config = dict(
    d_expert=448,
    activation='clamped_swiglu',
    balance_loss=0.00955,
    n_kv_head=3,
    norm='rmsnorm',
    norm_eps=1e-05,
    rope_base=6270.0,
    parallel_block=False,
    init='normal',
    lr_mult_o=1.45,
    beta1=0.9,
)
Below are experts of layer 4 (counted from 0) of a mixture-of-experts language model. Rows are named router (the router's row for the expert) and show model dimensions 128-255. Each number is 500 + 50 x the weight over its row's rms, rounded and kept within 0 to 999. Numbers have three digits each.
After each expert's rows: "raises" lists some tokens whose logits its average output raises strongly, later layers aside. This comes from a sample of Wikipedia text that the model never trained on.

# expert 2
router:505472436491511546463487518480561505458466448487501531547573579418495500582401486477534483472505481469486531505490548466474443633478549454581439557459502490497526548516500581480579598468448527433518536505523480508483470469553514494441489531503525531485464513431529506496502443473585526502506563488529505587455477568500532470418415477536477463460468507439520497526432512556508468409517
raises: " ", ",", " of", " and", " for", "."

# expert 11
router:498490536470532545560531486398539581526535532477494490502543554490591481573568472498466490494462499494470586546511508467529388499526481548531465580553530536486513487486558546473464505463587484521465547543564475571565544474498426424366524511509476479564473481450549584483520646445492623540527515415473510531523516523526486505476518491562432471434478479424551511471485517556475494461472
raises: "al", "in", "out", "re"

# expert 18
router:494515562540570525475523477505486498533493571458491562468534504544515528513498579456480434465556523469503582540493525542509462544508524541448462403457528451423606474464606573601508572545551467514553521548511477530573551568425463453422474535497499581401485511410549616586539528573589578487511528404468517583504487527479525428448567470411467467457501497516591550421382485494428459524523
raises: "2", "1", "3", "4", "5", "6"

# expert 5
router:485524485474446474527508446421519431457423511547504485469558546434508428594472406524502465574488448471487505458492465545554470421493475435485446501533502388359553459530508530518577470441572495514543546488549562469518554519493425462462617482508486581488491420443579527541458458440482583512497432437453518494445497465431428562422557570544485516496526465419545599429565485480604470475386
raises: " which", " ", " a"

# expert 23
router:406584520500396503618504501443522541535507519549422487567509513462528515450452521550463510427550563499543548486534574435490477589481487462529540453446588546425462361525476451552552512505571479514475623548485528537477492488525588482459530561449429445468389514456538633506444500374445568546403532521431580520489421519468440491493537399499463462512495535483419631572420482635534387502520
raises: " ", " in", ",", " the"

# expert 21
router:411559410544494453515506523437527467536480515442517585472483543450550487589507469456546401442546491505443499472404454477598484575583600479524508456393585483437507480422489474535523492450532540440519516482509456535546459492567471512535523489459595509440544435426437540376464488415511593461466541426491510470491503545340521504518602485496453401491469447381504530451487462489493470472458
raises: " ", "\n", " S", " –", "-", " in"

# expert 10
router:518546511492534442519520532442532489428501542524539553505637606457452487545502493480431493428455499469530515474488595465535464523519513470549526558446610535449476510434619544450521582523501482538434466559615561495551421556471429513514487443476511502427504519488478483538525618478489560491565467459458566522507507521501522494500539419542483414521514481579523542453548533600464548551364
raises: " ", " The", " a", " S", " the", " A"

# expert 28
router:500576467475477514551583484462501453502481525499526501478510508577505503522548481563539465577507519462478554550395438505516428560444552448471474548463482475450550550500457602430489477461462556419529494515489506503508393472619576587395490540431517571496544525400590522484544550478541479521334424492488506448524413503478560447516462550399432499497451489477470459459548517538479433434455
raises: " ", ",", " of", " in", "-", " and"

# expert 4
router:433442535466463522470504530442572493548506538489495503561464509486502489493548454467429429474522458552495512496520498455574445546552521483511568426464547516501521417567503495632545583439508567518514424553504504512543515481466431507489458445567539508561500425458407491548455626420501474430535489422487473480531485537478500464506510549459509517548509367473530615488498462492639481527521
raises: " ", "-", ",", ".", " in", " with"

# expert 27
router:507554508598511530515507458512515496513500513604494509486564525465519513512463509411430507490562429464513503557562515582530483547483506597490580485530535458447456508524596551451530582476472446460429512460543494638624485504490557556540522605461499549432482505420532526435501516505514496431454459526529520513557535496435531491470539489499532485551530445482505574473378551454534343443504
raises: " ", ",", " and", "-", " in", " ("

# expert 3
router:424520493512444445525478486532537429443443504491342556541476498502608557582478502467555468464498417463578432518423557488515413592480484422518438547485499475461582378506484514597542488502573487464522413477449551477593450467489504459482594513464495579473472406399558535436524472483556518517369510454501476488584563473433459438526514448430518425510528482477582567457475504485514486586465
raises: " of", " ", " in", " and", ",", " with"

# expert 6
router:497505451456579424523586514516482483524449517539480426492569458560465536474470479474475449437396412519480571438448506538468522557515493488534592575505490605488524409515445496417533535497505538490519524517647535530491536495485580469490502557549517521448440488515546551459517476530527561503490560443563422482493456492484477453501523496438419452500435471467499580378487442524532427512478
raises: " ", "-", " and", ",", "s", " in"

# expert 14
router:501467503492444526539630477446472464573491471496500544475602539485532488621511556477538467506477371511481582474494501539461388463490584423520571466511522492472548453465524537548564527514619533454469496493545492506551464524492480533445604507492449529515482457461576560393546537453580442491479514504585565495501534547566478494519537459423462521614490446495486557507498567432458381485448
raises: ",", " ", " (", " and", " in", " of"

# expert 7
router:473586491521417456479509481486580569608475553532428449518532550406507507523490445506604502479533408431497496481447455514559424513434488470523502526498532524473534554495508527559426464514562506518526519643572576453505463538553507495485505502410405551531505488503501556479572544519587452555427518553511463508441468552553534470519520518437460474515511469577570564439564413512504487454387
raises: "-", "\n", "|", " ", "In", "=="

# expert 24
router:445488452476477456608483489480521554565491575407425473526541492501595584544400449407501457483515475494475571547528544611450562540476576455551488421537560523431542452520533446516528591430475534466605504491561403518514435469598514556474505499414334513482541531444607494505513579474515550487528489531447493475503561462578546387482552435470464379477418530513505484537499557583541406576448
raises: " and", ",", " in", "s", "\n", " ("

# expert 25
router:457473500443468492501551478435537542478530488485486524463483459482580492508546413502533533529538381468441585528435575443526446457497644440538517473619512559533601517491522511488515467449502445495620439540592434569550496439461474511455567472467540542470498440476562567564603528509498466523498516466510471468534525439523525471533536517539476449444532471398534632459532556453543494536494
raises: " ", " the", " a", "\n"

# expert 9
router:552601491511557555476536526466551541479533463575478471392554533535503494633467511446540466504521437522587540498382563554513499465545584527437608580529485553518496480504551550527520556465635477472526543537533515593690562499478506459532545488479495564386557581495462475452494465474586484447384519539569503523513534587534464506442494503458392434560528587505491486504455462465557465504406
raises: " ", " and", ",", "-", " (", " in"

# expert 12
router:494495504534451510542492496470483466575582532433430486444508543537513441593430436520565516523509515497499587452433475514485378532545489405495458535460527495539525478510485475546529496544528477492500511525546589584562494543519480573462524538500440465417483544385448588520618571456564506435504491495506522577521578530472559555488496537392460493452469488457627512496499461489505434519446
raises: ",", " ", " and", " (", " of", "-"

# expert 31
router:453615548512502508585473491447509535542500512530436471516473426466556549446493548536488470455556525467521602524462570414567502565459532506504512495374546487454577460446477473469480528565440556539511531534493491499559585477574516474553576501464446571412541499472525500427534601545514479463474445552532447428432562575519481431454548486477486421551512421453501466488506472512539395570490
raises: " ", " first", " re", " de", " con"

# expert 19
router:486450402541564490497539491562544539568500475548474563510503514479429599461411493496616498547531404504448542557523480602529446429522478459515484477552472407453507539502525544487448542547587535544501498504522496508537577512571485606519595504517556559468444501582584534443524559424523553519463475487455491489479496507511498525511557434491543490473481481500501605496547441497477471519445
raises: " ", " the", " in", " a", ",", " of"

# expert 29
router:397521462386471420527523551413561532480516581508463492535487470455595468556546534498462405498507529370537576526517518439587448481466504496461494483568550530517583523458562442505475486502528503490491464496570508472491514437569492483478624474414510522435554545385569533505526482475539498547469475569542528475458496558547430514530556492457424552528503429494507469494552497480470417451461
raises: " ", ",", " in", " and", "-", "s"

# expert 8
router:467456533495534444541506504511542480502566464431502586478517452408560485492505504517437503509510504541486448577505540487575433550459481542502440463414536512479433398429500460533501557581525449492555475594584463560546570547540565515485524496570483524484557492446501527461574484557473489488456565399518500477447601447503593474498513493552435523428429501497590520516441509535502488470486
raises: " ", "s", "-", ",", " in", "2"

# expert 26
router:411501476417418393500490522458527471475530472497502623525580514559606516497520482481478505548443501471572458456439432585537451466477545480441467496433479452432478491486573513477557434521527446487505479482528453514545579535494628480493597559541562560570459577413514504448488550455467570460463451571500585519609456496435485494453517537422443465535513454510436515484505483537499462498456
raises: " ", " the", " a", " in", " her", " an"

# expert 17
router:382446487567539492551489488427521615539518497505371504499540566431523471551503491523505511562480415489468522473391441560489523555504499505580578483413580507479539463558472526508557442508500458486589486495532444501565508490538434523514507492496502498510529514475509489430471447437580544570492567553456503468523545406526509505416498460538530486433532414525468602566529410465636429548456
raises: "\n", " ", " The", " In", " the", " It"

# expert 16
router:447483537530459445500526538447527527584443516536370468466554603416573479529458584452503458520511423428472494527463481564512460482531486448452534508386514528491574446425592500393494518494537485532470570600564551484566543557564497510456522489564455574549569547440528647496435484496467461473483471480485492514482457516454580434510548537538487542638487496523483560542509483499486440497517
raises: "-", " and", "ed"

# expert 0
router:421596530507585370603567422403477518511532538410496492479476474453484593568428539559558450512515493480406517472453575468522399503523527517456464433450527425498524513390477506515508509487523500455535525541540420552494530455577481533501537525463511506456543425454524488395539628451434590583520434425436438544420471456513519494508526479475404454455385530566478581552552511484491425527537
raises: "0", "9", "5", "8", "6", "4"

# expert 1
router:436524488539576521571484467371531432587487507569512447466515477527551560590610548456442507526531521373544551525507498494545469572510518474535521516486451500489517481462444526421525445526485483576472531488569412534522493376530512501381507438518532534367515495612576629429522564450595560535505538447487505512522515547516493435532577543552489437410416490484539552510592534561526480502468
raises: " ", " in", " a", " the", ",", "-"

# expert 22
router:423486452452453333469583452473548528551477470452529487488526480437497473409540466347453466488466510449568484510408450445516512504489532447562517486483445565453523460489504558541555431505537513486605407467539554516579526468549470523553580591470572536537464562452514502492523489451551526535459499557487530474397508478487527490457498553540483577490507451505549537525507483523644446482409
raises: " and", "al", ",", " or", " the", " of"

# expert 30
router:566541425510450514526528490473589486566503490492421545489577502539485589540549526411439396491475464488435624520515537520557486465436506465516519474496535514364534500521449535487490566455537424540488492570580535532531539532507532438371489477486481530460514533485563513533629575460479482568506585524393495530595531437474448493471574484494492514482492444543534596462452474491560492549501
raises: "s", " ", "t", "-", ",", "d"

# expert 13
router:479491391439477514485546538412509464451381532435496452448477544403556556515431543465603548471451411413478590519445503499487427544507484455485518532485501545523494535433484542495475605499484544585473551467575509479540542493543482400398486557549470516445535513442600528455455580486506433578504511547524562497483557549446489428467574479426485472462418396432443454492504427476498433459457
raises: " ", ",", " in", " of", " and", " for"

# expert 20
router:505532438461456495471509509465460501494423511482430531509500571540539494510516471414555523515590391396586529462489513473409439577503424547522465400549409500516474509522520523468405507410507503489510508518524516576555425409506502478462495601455523604460553401516460399518540554536494569553463488562500516474509413466500500487518594517561474462543565388453412416499442479462478466502459
raises: " ", "\n", " in", " to", ",", " the"

# expert 15
router:434485526533461477607452504413541501496498539468442581452546579437565433552560470559499493565597500573505499514434487526483543481480454469464572522459406596409481514429562559497415515517598532536558531530565500490431413500513499509469400540557554594557426507454545578452492544459563536526532531533513596444543508459516613510482523528510486478481456473538516516568491561472541521523438
raises: " ", " the", " a", " first", " an", " in"